Experts of a small language model.
Size: 10 layers, width 224, vocabulary 8192, 32.7M parameters.
Training: a variant of Adam for the experts, 449M tokens, 4384 steps.
Below are experts of layer 3 (counted from 0) of a mixture-of-experts language model. Rows are named router (the router's row for the expert), gate (a neuron's input weights, with its number), up (a neuron's input weights, with its number) and show model dimensions 168-223. Each number is 128 + 24 x the weight over its row's rms, rounded and kept within 0 to 255.
After each expert's rows: a language model's description of what the expert responds to. This comes from a sample of Wikipedia text that the model never trained on.

# expert 13
router [152  94 102 127 100 126 138 124 121 108 140  60 112 119 140 118 112 165 131  90 172  96 111 138 107 115 136 146 121 137 157 101  90 131  99 136 111 113 128 145  98 109 142  90 113 148 180 127 112 116 106 112 147 130 115 149]
gate6 [119 129 120 127 144 175 143 111 122 110 104 111 123 148 163 195 115 135  99 125  92  93 121 148 153 168 120  86  83 115 145 139 115 114 123 140 159 148 132 141  88 162 159 145  96 118  88 123 142 106 122 141 145  88 122 197]
up6 [154  90 154 147 105 107 146 128 130 133 185 111 115 103  74 100 111 109 183  70 114 122 120 156 108 121 128 128 130 102 118 122  99 144 131 147  89 132  75 138 136  89  79 132 105 117 178 131 144 132 150 114 110 140 152 153]
gate7 [126 136 148 152 135 152 142 152 118 164 137 100 126 131  94  84 167 154 139  86 150 148  90 123 130 126 125 122 177 103 160 132 108 138 107 118 117 140 131 143 125  73 160 118 136 164 125  71 144 131  81  91 151 154 163 100]
up7 [141 121  97  99 142 113 183 137 140 128 144 147 166 141 136 171  91 105 128 154 147  78 153 131 141 109 107 115 121 143 118 124 125  94 129 140  90 114  99 114 131 144 127 112 127 119 150 164 104 113 141 160 143 115  96 128]
gate8 [117 151 172 115 133 104 146 174 125 107  91 116  96 116  81 146 157 116 177 127 111  82 108 144 130 111 121 137 180 133 154 105  98 138 121 125 113 190 137 144 165 132 138 135 154  95 123 155  93  96 150 135 102 149 136 137]
up8 [156 149 128 160 122 130 123 144 118 126 150 141 125 100 128 120  79 159 143 101 179  74 125 154 167 133  92 123 155 109 138 127 113 107 127 111 145 134 131 156 118  78 110  84 136 156 148 149 112 104 132 100 137 140 121 146]
It responds to: Short first pieces of split words after a space, especially fa, ne, bi, p, as in fa|miliarity, fa|ith, Di|wali.

# expert 6
router [ 99  89 111  95 143 120 144 131 117 151 135  67 157 129 173 116 114 144 160 108 153 118 126 144 114 147 142 149 149 102 125 102 108 104  95 159  84 126 141 111 151 138 183 129 185 130 169  90  90 114 112 156 152 173 130 103]
gate0 [114 122  73  86 119 133 123 115 124 117 117 160 182 150  99 147 113  94 156 110 170 117 172 165 143 123 149 156  93  93 163 143 101  95 124 138 101 131 157  81 137 115 113 122 109 115 113 111 152  97 139 127 142 122 121 104]
up0 [157 138 140 109 158 119 134 125 101 131 100 163 124 151 111 122 120 140 160 121 127  89 167 175 103 144 159 126 101 105 114 117  93  81 117 167 129 112 150 121 148 127 106 114 169 120  95 124 128 152 111 153 128 143 134 103]
gate1 [110 118 162 105 142 115 116 162 125 103 121 136 136 106 152 146  98 115 115  95 139  95 108 131 128 141 146 124  87 119 124 138 103 123 137 168 105 156 112 118  96 144 103 157 130 106 147 136  82 143 150 124 123  98 109  95]
up1 [132  97 129 122 121 136 117  93 120 111 135 110 113 114 143 139  85 116 121 106 138  88 112 112 133 137 123 115 119 114 140 138 122  91  91 147 111 159 130 124 149 118 145  51 158 159 138  92 126  92 135 134 127 148 155 141]
gate2 [147 134 182 126 115 108  91 152 125 119 124 134 112 123  92 128 111 148 141  81 113 156 150 117 159 150 161  97 108 137 121 153 154 144 164 130 131  95 109 177 109  90  98 143 144 105  95 156 168 102 145 105 137  93 136 160]
up2 [148 136 141 163 131 118 128 139 139  99 100 139 139 125 161 139 159 139 153 107  92 127  74 165 134 164 172 137  97 166 162 108 137 102 130 146 135 131  99 124 100 147 152 111 144 127 129 126 159 103 115 130 160 108 139 160]
It responds to: First pieces of long words split mid-word, often in military, naval or historical text, such as equ-ipped, art-illery, med-ieval.

# expert 47
router [143 134 131 123 117 146 107 132 142 156 152 140 139 135 109 118 164 104 116 155  98  99  90 108 119 191 142 144 123 109 129 147 134 111 144 132 132 109 144 150 162 170 116 118 100 148 179 142 100 150 105 161 122 122 124 123]
gate0 [148 107 156 123 127 170 115 124 136 131 169 167 100 141 136 135  85 119 125 138 112 100 135 114 148 137 117 153 117  79 133 201 144 122 128 130 103  85 145 133 152 132  75 126  96 146 158 146 116 125 105 128 137 100 163 112]
up0 [ 95 153 101 109 124 113 147 125 129 133  91 114 146  98 152 131 169 133 123 129 125 141 153 140  98 139 142 107 129 196 107  90 129 142 116 128 142 147  90 113 107  88 149 149 155 124  97 139 126 152 140 111 113 162 121 144]
gate1 [101 163 130 137 111 141 132 142 127 106 130 163 133 110 110 108 121  75 127 127  98 124 120 129 177 140 104 153 113 132 121 127 150 103 127 102 108 152 111 141 136 127  93 154  96 100 156 135 171 117 116 114 140 176 109 117]
up1 [170  96 135 131 136 135  99 129 132 120 110 127 125 127 130 127 102 169 119 154 139 137 153 139  87 140 149 126 148 120 140 138  97 167 117 183 135  84 149 125 127 124 161 106 152 139  95 118  92 109 133 127  81 101 153 169]
gate2 [117 157 126 114  80 127 118 122 154 133 155 145  95 167 105  99 153 115 142 120 100  99 131 102 123 187 113 160 126  97  87 167 121 132 146 124 103 138 112 156 169 150 105  93  95 126 134 132 109 138 133 147  82 105 164 102]
up2 [142 129 117 119 172 147 118 119 127 109  79 120 119 101 153 169 123 116 114 123 163 133 122 123 113  83 150 112 129 141 160  88 141 143 121 130 151 132 107  88 101 106 173 170 161 117 113 128 149  96 130  78 154 130 112 155]
It responds to: Middle or final pieces of names, chemical identifiers and capitalized codes, plus month names after dates, such as (McLaugh)lin, October, (red)uct(ase).

# expert 27
router [132 108 168  87 162  79 123  86 145 147 159 138 129 165 139 139  97 128 117 126 138 162 136 123  97 119 140 105 104 139 105 122 126 136  75 121 137 180  98 134 121 109 127 126 101 148 127  96 104 131 120 152 150 139 112  89]
gate0 [121 187 117 151 136  95 121 159 140 109  76 134 156 112 121 142 121 106 132  93 124  82 168  91 137 160 112 151 139 137 133 155  92 125 102 163 139 172 123 136 142 126 124 144 143  99  96 110 147 131 102  78 151  98 122 132]
up0 [159 134 121 140 163 127  94 128 130 128 130 131 128 162 130 157 129 141 131  98 153 141 117 119 143 114 137 137 126 132 100 189  86 119 146 176 148 118 107 159 119 100 142 106 107 157  90 101 125 138  97 131 136 123 114 163]
gate1 [142 113 112 118  93 125 102 131 112 136  89 136 131 120 102 127 156  96 142 175 127 153  97 110  90 116 111 143 120 170  78 196 171 105 106 127 134 149  79 142 153 101 124 147  95 137 125 152 106 154  82  97 167 138 109 105]
up1 [118 132 124 110 133 181 129 126 126 138 123 118 134  87 120 122 130 129 112 168 126 160 136 130 154 185 116 152 115 108 105 145 103 133 101 104  84 123 133 127 120  92 105 114  77 137  99 103 141 139 151 165  99  97 155 126]
gate2 [197 129 107 102 120 137 140 144 138  88 130 141 128 147 138 140 103 130 124 117 130 129 119 108 143  89 124 196 154 124  94 149 117 149 130 148 126 122 107 127 136 109  88 119 143 106 140 128 119 178 103 160  86 118 145 117]
up2 [115 103 168  90 128 138 146  75 163 160 116 141 141 138 161 141 125  83 107 121 104 132 151 141 123 136 157 120 106 130 150 160  91 137  86 109 135 156  97  80 133 110 113  86 123 151 119  91  84 170 140 149 121 123 146  86]
It responds to: Pieces following an initial capital in section headings and proper names (W-ard, F-eed, El-ton, McGraw-H-ill), and place names like Washington, York.

# expert 61
router [172 110 117 101 140 135 153  90 146 116 154 132 140 121 123 148 111 143  93  90 113 113 140  80 115 114 103 109 101 122  97 110 130 137  95 110 131 163 128 153 135 143 108 121 107 122 127 154 126 151 133 109 141 135 104 107]
gate6 [112 153 184 136 108 102 116 159 109 129 137 158 122 137  97 100 131 138 137 171  99 100 149 101 142 126 117 138 131 117 148 116 141 132 142 134 158  90 147 149 128 153 116 138 134 120 128 132 139 102 118 113  95  99 120 122]
up6 [129 111  79 124 152 115 164 145 161 108 119 114 161 122 115 156 133 156  84 118 135 177 154 139 110 175 113 131  95 146 118 139 127 151 111 134 119 124 105 117 126  74 133  97 131 130 126 136 102 149 105 129 137 127 150 113]
gate7 [189 134 155 136 101 139 177 130 126 131 131 167 142 112 139 127 135 164 109 126  67  99 167 130 112 120 147  90 159 159 120 127 125 153 126 114 161 128 115 150 128 128 110 121 122 104 134 147 135 133 114 140 130 109 175 145]
up7 [170  97 132  91 108 105 123 105 146 151 132 141 161 136 119 155 123 137 112 109 127  79 107 152 119 149 141 116 116 148 130 108 115 117 127  89 116 144 122 158 117 139 147 156 110  97 139 144  92 144 145 156 130 152 126 146]
gate8 [155 116 126 140 144 146 139 156 107 127 120  95  89 140 117 145 159  98 104 103 131 161 107 147 125 126 124 110 114 140 133  89 172 118 104 111 102 138 137 143 121 137 103 153  86  88 115 169 130  88 147 131 108 137 156 128]
up8 [153 132 190  80 158 148 123 110 140 128 165 131 127 153 129 142 118 134 109 113 134 129 128 164  98 131 163 100 141 136 114  88 160 144 144  93 150  77 123 121 122 129 146 123 158  93 104 161  77 131 121 125  81 111 122  96]
It responds to: Word-final or inner fragments after a capitalised start, in names and words like Beca|use, Boe|ing, Sl|ove|nia.

# expert 56
router [ 77  98  93 132 152 161 159 120 126 139  71 121 150 126 102 104  82  92 104 126 140 129 116 143 120 140 144 109 111 162 108 128 129 102 121 104 137 137 152  91 126 138 140 163 157 141 147  84  97 128 148 126 121 119  93 115]
gate0 [153 125 143 141 119 145 152 141 161 139  91 108 156 114 118 139 116 153  92 120 124 170 105  92 116 141 136 107 102 123  98 145  87  91  98 109  92 130 135 118 108 115 123 106 170 132  89 127 120 171 133 106 166 123  97 147]
up0 [145 172 160 141 192  98 137 137 148 147 111 140 140 131  91 112 175 139 151  89 112 138 140 116 113 162 178 110 110 128 142 116 114 132 112 146 145 141 147 142 148  73 143 104 129  87  95 135 141 118 117 154 110 144 157 128]
gate1 [113 103 138 112 139 157 151 136 127 156 108 138 116  82 113 108 154 112 152 149 133 145 125 120  90 133 174 132 136 150 100  88 131 116 106 111 140  76 136 140 162 135 126 111 161 132  87 114 156  91 134 133 133 160 109 133]
up1 [106 106 113 169  98 147 126 121 168 100 145 139 152 113 160 121  95 152 161 145 124 123 165 125 154  94  86 137 119 110 174 151 148 145 123 124 132 141 132 140 138  82 133 113 125 168 158  98 139 127 179 146 100 116 127 145]
gate2 [106  87 137 119  99 139 134 164 167 143 121 132 123 153 156 166 106 141 119 112 139 120 114 158 143 106 153 137  89 167 150 129 107 120 113 128 109 160 159 102  79 147 158 121 138 104  82 141 110  97  99 144 163 102 136 129]
up2 [127 149 167 154 124 153  88 150 121 173  73 121 122 140 115 157 124 158 147 136 112 112 143  88 121 118 105 113 146 168 142 148 135  88 141 175 177 149 127 164 142 112 117 133 141  93  70  80 135  96 151 113 141 151 132 112]
It responds to: Common word stems after to, the, or his, often before a suffix, e.g. read-iness, own, use, think, mark.

# expert 46
router [106 142 128  78 103 119 166 148  81 126 139  83 134 134 114 119 100 119 172 106 146 142 111 157 134 137  78 166 154 124 129  98 116 150 122 128  69 121 144 142 124 133 116 146 167 137 131 119 124 133 160 125 140 105 127  99]
gate0 [134 182 139 201 125 129 176 179 166 127 144 135  99 124 148 113 140 111 158 108 106 122 109 102 152 101 102 157  88 149 136 125 144 135 137 124 149 166 158 101 104 134 153 114 102  83 114 121 126 137 107 142 117 146 133 166]
up0 [ 80 147 117 121 143 116 129 161 119 145 103 131 133 169  60 169 142 102 156  97 157 152 124 109 101 129 136 136 144 153 141 114 124 122 133 139 111 107 138 113 113  99 116 148 116 129 104 132 111 134 102 111 110 146  82 142]
gate1 [131 144 116 163 145 134 137 140 134 146  97 138 119 106 129 113 119 147 126 104 138 116  89 132 147 114 152  97 124  87 114 130 104 124 165 126 130 126 124 126 122 101 106 115  94 146 123 119 164 138 149 121 135 102 106 136]
up1 [109 116 127 122 128 109 156 115 126 139 123 181 131 127 165 125 121 146 142 143 160 140  83 159 135  94 122 128 129 147 135 123 111 123 111 120 120 101 115 135 132 154 103  83  91 141 107 174 129 128 108 108 133 120 138 111]
gate2 [106 131 104 152 123 100 164 137 101 163 134 133 165  92 116 157 142 100 123  99 129 129 125 115  95 136 115  93 191 116 100 145 135 110 132  96 138  85  86 134 136 181 108 106 160 153 117 173 135  83 128  96 112 130 133 121]
up2 [123 158 143 173 114  97  88 140 116 101 143  72 129 102 134 130 169 166 109 149  99 127 103 152 126 146 152 168  82 159 109 118 124 129 143 141 111 151 163 105 141  70 151 170 100 105 169 131 155 161 117 114 162 140 146 163]
It responds to: Prefix pieces starting words, especially re-, pre-, sub-, co-, trans-, non-, as in re-license, rejoined, reunited, plus hyphens.

# expert 0
router [115 122 147  98 124 117  96 120  90 163 156 132 142 132 140 118  93 120 141 110 114 102 149 145 143 111  85 154 145 105 172 102 110 110 137 116 120 167 124 154 131 156 108 136 108 144 119 151 111 104 142 142 128  75 115  80]
gate0 [143  99 135 138 115  77 153 154 102 132 147 106  92 143 100 102 171 117 134 144 110  63 112 107  92 179  88 126 110 145 133 150 187 114 122 152 152 120  70 109 142 113 139 172 124 132 112 124 143 134 116 139 145 135 129 139]
up0 [ 90 125 167 127 170 126 127 105 119 128 167 137 104 135 104 147 154  98 146 122 109 115 116 116 148 170 135 132 133 106 147 160 137 108 140 145 105  95 106 116 106 140  94  90 137  97 159 112  87 169 143 125 121 112 120 103]
gate1 [124  76 153 126 145 131 132 114 120 157 120 158 149 141 155 109 117 119 106 130 153 144 134 118 138 156 168 139 115 134 130  98 149 127 119 155 103 167 121 132  94 135 136 129 126  84 114 163  94  88 120 131 108 115 119 164]
up1 [162 156 124 104 145 132 149 101 110  92 120 163 147 140 157 139 134 129 133 144 106 104 136 119 169  80  87 103  86 148 104  86 108 113 108 156 153 137 129 102 103 121 126 144 122 141 114  92 142 109  64 126 166 116 168 125]
gate2 [178 100 101 155 114  78 137 126 178 108 112 147 131 111 100 141 110 115  97 128 123  68  77 120  96 140 126 149 165 122 139 133 110 114 114 150 190  95  81  97 125 136 123 146 124  95 142 135 138 128  82 154 134 105 108 133]
up2 [147 145 128 133 108 126 103 141  88 129 124  93 127 107 124 161  88 130 112 120 155 132 110 113 116  81 132 139 109 127 100  83 130 147 170 154 110 118  92 164 100 152 107 132 126 145  89  95 125 121 105 111 181 134 127 132]
It responds to: Final pieces of common English words after a prefix, in narrative prose, such as dis-ast-rous, respo-nd, unwarrant-ed, dislocati-on.

# expert 31
router [108 135 114 143 101 144 139 137  95 146  91 165 132 156 147 135 136 144 112 116 169 146 148 119 148 159  77 127  95 132 127 126  93 115 107 108 118 151 161 105 143 130 128 156 157 132  90 136 162  95 155 125 149 126 107 128]
gate0 [ 91 129 138 119 137 126 165 108 145 159 117 130 102 162 112  96 139 115 163 146 108 149 118 101 139 136 137 158  99  78 120 131 120 127 154 161 165 138 150 126 143  91 118 129  91 151 162 105 154 111 160 136 140  90 134 112]
up0 [129 137  77 125 115  95 146 102 161  68 157 123 125 144 183 137 101  94  96 105 110 151 143 145 157 111 135 133 100 107 103 113 144 135 139 136  81 143 121 144 128 138 127 125 151 126 169 128  95 112  86 108 117  96 109  95]
gate1 [134 148 121 137 104 146  94 127 112  91 142 163 115 132 139 101 114 142 106  91 120  92 123  96 139  87  85 182 168 149  79 105 109  94 102 122 133 132 166 122 156 160 129 124 144 143 107 118 161 137 173 132 106 165 122 156]
up1 [153 113 132 139 118 133 103 131 116  87 114 127 115 149 110  83 159 162 117  80 144  99 152 138 155 129 151 145 150 110 147 139 116 134 124 111 105 145 131 160  98 150 117  73 120 135 161 129 159 144 141 141 120 133 162 147]
gate2 [154 133 141 121 102  98  91 161 105 167 162 157 115 151 145 149 170 108  95 140 136 139 144 145 116 125  97 164 121 126 132 104 108 151 117 126 117 160 139 141 182 145 165 152 136 191  93  93 122 136 143 157 139 121 137 126]
up2 [123 139 124 121 117 142 128 164 114 190 137 186 105 141 178 158 151 138 127 155 147 155 131 151 126 129  92 142 132  96 107 116 112 103  90 139 130 135 104  71 159 115 131 149 142 154 132 147 114 155 139 170 121 145 122 136]
It responds to: Sentence connectives and determiners such as however, this, each, another, similar, often set off by commas mid-sentence.

# expert 62
router [122 128 128 121 144 109 118 149 125 154 135  87 123 116 146 159  79 136  77 142  87 162  98 126 123 124 121 164 100 185  94 129 148 176 103 140 114 156 143 155 141 141 169 161 117 130 109 123 114 176 130 126 138 168  95 137]
gate0 [150 141 153 152 148 126 147 141  97 106 115 122  95 129  99 107  89 121 164 163 136 167 122 112 133 149 171 109 121 109 101 102 119 167 116 148  86 122 102 122 104 153  91  69 112 133 150 158 103 133 127 130 100 142 145 115]
up0 [137 142  95 158  94 155 115 135 164 117 126 113 127 133 155  99 131 132 133 129 157 116 150 139 123  84 133  91 125  91 157 132 141 152 157 130 132 128 143 147  86  95 190 123 126 118 108 124 154 116 129 119 132 162 128 144]
gate1 [154 161 168 156 151 147 140 126 165 122 129 159 126 104 149 114 114 136 143 113 123 173  98 123  81  97  95 114 102 135 126 119 108 162 103 150 163 146  87  94 136  99 166 142 102 124 130 125  83 155 130 117 139 149 131 152]
up1 [122 120 108 116 133 137 161 151  92 115 164 125 115 112 110 110 183 112 160 113 176  73 139 109 180 165 100 151 126 105 127 146 146 108  99 148 126 118 130 112 122 102 139 147 155 142 133 162 159 106 130 112 163 106 102 133]
gate2 [100 137 189 113 171 122 167 176 125 144 114 115 140  90  91 117 143 113 164 105 113  91  83  93 180 116 131 125 136 126 135 107 112 159 139 164 117 164  96 115 106 170 157 183 124 116 139 154 150 134 150 109 133 107 130  86]
up2 [111 146  96 130 141 118 103 152 126 122 143 145 121 122 169 155 105  93 119  96  96  80 121 134 160 154 120 111  70  92  77 124 147 148 147 178 119 150 134 127  90 132 109 160  76 150 129 186 106 128 175 124 131 121 161 122]
It responds to: Initial letters of Nordic and Central European names (Å-sland, Å-rsjö), country codes, and prepositions in sports results tables.

# expert 10
router [137 139 161 136  89 165  90 118 132 137 122 127 127 121  63 147 170 131 157 145 128  66  93 105 127 137 151 135 169  91 135 107  68 104 156 110 115 137  92 110  95 152 119 118 153 148 155 126 118 113 117 135 198 153 105 144]
gate0 [133 150 135 115 106 144  77 128  99 100 143 115 158 125 117 135 105 113 158 144 163 128 154  91 125 113 160 120 162 128 158 101  99 100 114  99 178 145 151 110 112 154 149 149 105  83  98 143 141  98  98 148 122 117 148 138]
up0 [146 156 127 131 130 148 115 115 126 127 159 113 173 141  85 131 136 135 150 149 144 114 123 151 167 128 155 143 161 135 147 130 142 126 143  82 130 126 111  97 131 116 134 140 139  91 120 153 101 127 142 116 140  98 147 139]
gate1 [145 158 116 125 120 113 128 158 152  52 140 120 120 130 139  90 109 137 120 125 139 150 171 140 114 116 158 127 128 179 168 155 113 129 155 101  97 113 120 116 124 112 155 120 106 127 160 102 127 151 184 109  87 113 135 135]
up1 [130 119 164 149 139 129 143 132 166 152 130 141 116 103 116 138 157 165 122  78  95 140 132 106 146 133  78 132 118  89 121 146 149 142 114 158 132 125  88 125 104 179 120 108 114 123 107 159 133 122 126 108 137 104 154 132]
gate2 [125 139 146 124 146 147 148 181 131 119 150 124 137 137 115 148 127 137 135 121 128 147 150 123 111 150 122 121 146 169 135  98 155 166 154 123 117 161 126 130 115 162 140 193 145 130 127  93 118 147 154 144 146 151  84 107]
up2 [138 129 177 112 119 138 133 125 129 111 160 122 150 119 128 109 134 137 146 122 102 172 136 166 121 162 133 158 122 154 180 141 126 134 165 103 113 117  88  74 130 152 119 120 113 154 173 169 112  98 131 113 133 138 147 123]
It responds to: Line breaks and equals signs in Wikipedia section headings, especially the break after headings like Early life and career, plus sentence-final periods.

# expert 35
router [100 108 107 112 138 126 115  73 115 120 115  98 138 165 125 133 132 127  99  94 117 137 119 138  87 160 125 129 129 154 141 122 130 142 125 128 164  91 133 162 153  97 140  97 116 148 130 117 154 115 126 146 145 145  86 114]
gate6 [153 187 116 131 106 167 159 138 130 122 142 129 152 121 141 146 140 122 152 154 140 155 111 108 170 148 119 105 119 116  83 120 177 190 110 122  91 120 135 149 138 139 125 119 128 154 137 106 136 175 154 137 134 133 108 133]
up6 [142 130  78 124 118 147 184  74 106 132 111 128 118 132 132 140  80 132 113 160 127 117 129 133 105 115 107 111 101 164 154 110  88 100 125 152 136 147  54  93 105 124 145 112 180 164 129  88 105 119 148 144 169 135 135 158]
gate7 [171 140 163 135  99 122 147 143 152  68 145 151 140  91  99 119 133 111 114 114 147 118 136  98 141 100 122 113 147 133 122 134 148 156 157  88 127 156 109 105  92 142 130 136 108 115 107 114 139 102 130 106 108  90 144 175]
up7 [136 100 122 132 145 126 115 104 149  84 146 137 118 134 122 168 112  92  95  96 148 146  99 132  88 112  73 154 149 163 152 134 161 133 138 123 136 174 121  67 130 117 160 133 123 105 171 119 135 116 136 115 150 107 116  93]
gate8 [154  98 149 134 133 160 121 145 121 147 117 151 111 135  91 156 125 135 156 154 112 134 166 137 103 153 149 143 127 129 151  81 107 104 103 151 129  88 141 172 146 160 129 130 158 127 163 163  92 131 142 145 114 145 160 138]
up8 [103 163 143  96 177 132 145 123 125 125 150 166  93 129 125 132 117 123 146 133 100 136 106 108 128 169 111  71  91  89 124 109 112 134 145 106 131 114 143 111  98 120 148 136  87 120 162 117 131 126 113 110 112 137 158 149]
It responds to: Single capital letters, initials and name-starting pieces in lists and election tables, often Indian or Slavic names, such as N(DA), N., Kh, Bh.

# expert 8
router [120 153 143 108 127  93 130 124 140 152 151  99 109 118 134 137 157 133 174  76 144 133 124 129 124 156 112 123 139  87 125 111 121 122 155 168 100 113 127 140 139 115 108  98 144  81 129 125 135 110 134 122  80 121 117 103]
gate0 [123  94 113 102 137 139 121 174 106 116 103 129 110 103 162 143  96 155 149  96 158 147 149 148 161 134 118  91 147 160  88 141 130 123 119 137 131 118  82 132 124 126 165 150 124 110 110  96  87 113 144  78 112  95 135 131]
up0 [158  92 159 126 145 137 105 107 121 124 114 100 135 168  79 149 180 129 172 133 121 117  85 135 105  98 157 163 163  93 119 160 137 126 171 119 127 130 156 125 143 156 133 169 105 129 129 129 149 121 129 157 117 124 131 117]
gate1 [112 158 131 157 129 104 168 144 157 107 138 129 179 113 136 130 134 144  65 100 131  90 147 158 130 124 109 147 115 121 112 119 111 142  78 171 117 171 193 115 110  70 144 135 150 102 124 140  88 139 105 144 143 126 126 115]
up1 [ 67 121  98 125 129 140 153 147  93 140  72 153 147 117 180 127 175 120 101 108 109 152 109 126 138 138  78 108 133 134 130  90  96 137 106 105 136  99 147 134 128 148 136 110 108 119 126  99 106 120 113 131 129 124 110 127]
gate2 [141  98 138 141  94 152 133 160 165 114 129 145 151 118 112 100  70 155  93 126 127  99 134 143 127 121  94 121 102 132 144 152 152 105 139 142 163 101 132  93  84 180 128  91 148 149 100 145 132 147  89  65 118  81 128 119]
up2 [150 123 143 108  97 123  83 117 136 120 104 140 126 107 121 116 130  83 142 151 109 149 102 120 107 110 106 152 193 111 105 170 139  95 148  96 139  66 123 134 155 161 171 121 131 138 142 131 163 103 121 140 145  89 121 110]
It responds to: Pipe separators in "Preceded by … | office" succession boxes, plus title words like Bishop, University, Lieutenant, Doctor.

# expert 43
router [112 160 117 132 145 142 126 118  80 142 120  63 127 153 133 166 144 138 118 144 135 171  83 154 134 114 166 156 152 117 144 120  96 142 143  96 127  88 169 140 121 135 137 139 158  96 132 116 140 130 157 127 127 153 128 136]
gate0 [116 142 123 111 138 129 132 131 162 121 173 168 118 165 104 103 161 131 166 119 114 111 140 163 137 106 138  98 128  77 144 157  86 134 176 105 109 133  87 113 142 144 123 158 113 139 175 143 111 115 112 124 120 121 152 144]
up0 [119 146 100 138 138 145 105 124 118 111 138 179 101 132 140  93 110 116 110 107 104 122 157 139 135 127  98 188  87  97 109 106  86 134 115 112  73 130 149 137 137 143  80 105 121 132 106 165 134 109 150  99 142 109 154 113]
gate1 [158 147 106 167 145 121 134 126 136  95 159 123 108 149 131 123 123 161 106 153 158  78 145 152 132 117 137 152 118  96  90 131  95 110 127 126 120 147  97 133 100  96 129 139 167  95 130 129  99 115 131 142 164  95 155 123]
up1 [150  60 121 159 155 158  82 138 103  93 108 165 142 105 161 120 146  81  96 121 163 172 100 110 138 107 119 130  97 160 108 135 125 100 132 136 136 134  91 139 151 142 107 165 115 165  92  71 131 137 154 126 139 160 112 131]
gate2 [154 165 129 127 106 161 140 120 140 139  86 112 143 145 152 129 117 126 153  93 118 133 102 150 135 123  94 122 113 137 146  86 130 123 128  75 120 129 140 142 119  96 167 114 178 186 115 158  97 118 142 136 117  99 119 150]
up2 [109 137 122 131  83 102 136 169 134  93 166 132 148 100  77 135 181 161 159 158 144  93 178 136 130 104 103 144 121 170 108 143 153 175 158 116 156 116 157 140 128 159 143 120 132 112 118 177 163 117 163 109  93 143 158 123]
It responds to: Word pieces completing titles and organisational terms like Cha|ir, chairman, president, Company, Committee, plus list punctuation.

# expert 25
router [ 76 117 111 140 123 139 116 134 117 173 116 153 175 146 148 202 138 127 118 160 181 132 111 132 130 132 112 114 112 160 137 129 112 102 153  72 118  95 153 120 101 143 127 117 155 162 161 113 133 129 100 109 153 124  73 116]
gate0 [144  94 123 128 118 103 128 151  93 141 158 143 122 115 146 137  97 155 146 175 143 138 140 102  81 193 113 154 118 151 117 154 137 114 145 100  59  97  82  88 124 150  89 118 139 113 120  90 106 115 163 127  85 139 151 158]
up0 [138 162 129 100 144 141 155 110 141  86  93 152  96  91 114 131 130  95  91  93 149 127 103 167 147 132 122 125 144 103 136 112 132 157 142 118 134 128 167 132 116 114 152 173 132 102 128 153 129 122  87 169 157 130  95 136]
gate1 [156 138 116 105  99 165 159  95 141 114  98 159 123 113 109 112 134 125 102 122  77 107 122 112 140 122 122 126  91 160 105 137 128 102 153 145 143 152  86 132  91 150 107 112 130 114  90 157 126 112 152 138 113 102 148 131]
up1 [137 146 141  59 137 131 144 155 110 134 102 140  84 133  67 104 130 133 170 115 118 147 142 161 132  94 164 105 136 190 152 137 168 169 128 129 111 104  87 163 126 122 191 115 144 150 147 122 105 140 133 123  66 146 137 137]
gate2 [126 176 157 185 118  93 136 112 144 135 118  75 114  93 115 102 169  94 167 102 147 156 127 110 133 116 115 117 159 145 137 140 110 107 115 124 171 131 131 177 107  90 132 113 122 119 151  99 131 138 143 101 151 129 153  98]
up2 [146 137 120 178 131 126 164 124 135 145 121 120 131 160 154 154 133  98 104 155 150  94 152 139 131 158 114 107  96 147 140 107  90 122 118 104 152 102 159 110 119 139 124 102 128 121 111 109 121 114 103 128 154 144 150 106]
It responds to: Nouns and years after the, in or a naming a period, event or setting, e.g. war, stage, summer, 2004.

# expert 41
router [167 126 127 115 192 156  87 107 115 130 108 124 115 139 212 161 135 133 105 127 113 148 112 124 130 127 146 135  99 134 108  90 134 152 139 151  89  93 108 129 119 124 143 165 132 141 151 117 116 127 147 165 128 140  99 118]
gate6 [118 129 103 130 126 166 164 132 110 147  95 152 158 124 101 111 124 144 122 123 123 117 109 113 153 115  93 163  83 190 148 122  98  72 123 151 170 191 129  99 112 114  87 126  96 104 105 109 144 122 125 126 145  85 142 130]
up6 [150 138 107  96 102 168 113 154 131 125  74 112 123 130 144 120 123 111 155 109 135 109 127 118 165 148 150 126  67 128 111 117 107 128 169 138 134 113 153 106 131 107 133 170 143 126 125 145 159 123 117 140 186  87 117  94]
gate7 [163 160  97 143 122  94 176 107 144 113 162 127 154 113 128 121 104 147  92 152 129 121 136 123 163 108 133 134 165 144 121 145 171 100 105 121 136 103 152 133 133 151  92 148 135 116 127 144 157 165 145 141 132 104 112 197]
up7 [124 173 127 134  97  76 119 125 112 118 134 121  83  93 144 154 119  99 176 121 171 101 127 151 116 165  84 107  91 141 175 115 118 109 131 153 154 123 148 148 108 121 117  82 105 108 165  99 174  91 148 135 113  82 115 134]
gate8 [120 152 125 151 101 132 137 107 124 122  98 155 107  85 133 114 111 138 132 145 148 140 169 146 121 101 102 152 144 162 147 141 148 144 117 111 132 157 156 154 115 127 167  91 155 120 149 114  95 100 111  66 139 162 117 156]
up8 [100 193 125 130 119 172 124 158 140 112 149 134 124 117  95 112  93 115  86 142 152 107 165 104 202 138 115 135 133 118 143 123 131 148 147 110 120  90 170 139 121 140 106 128 162 128  95 134 125 134 101 157 128 117 137 149]
It responds to: Pipe separators in results tables, colons after infobox labels such as Score, and minute marks in coordinates.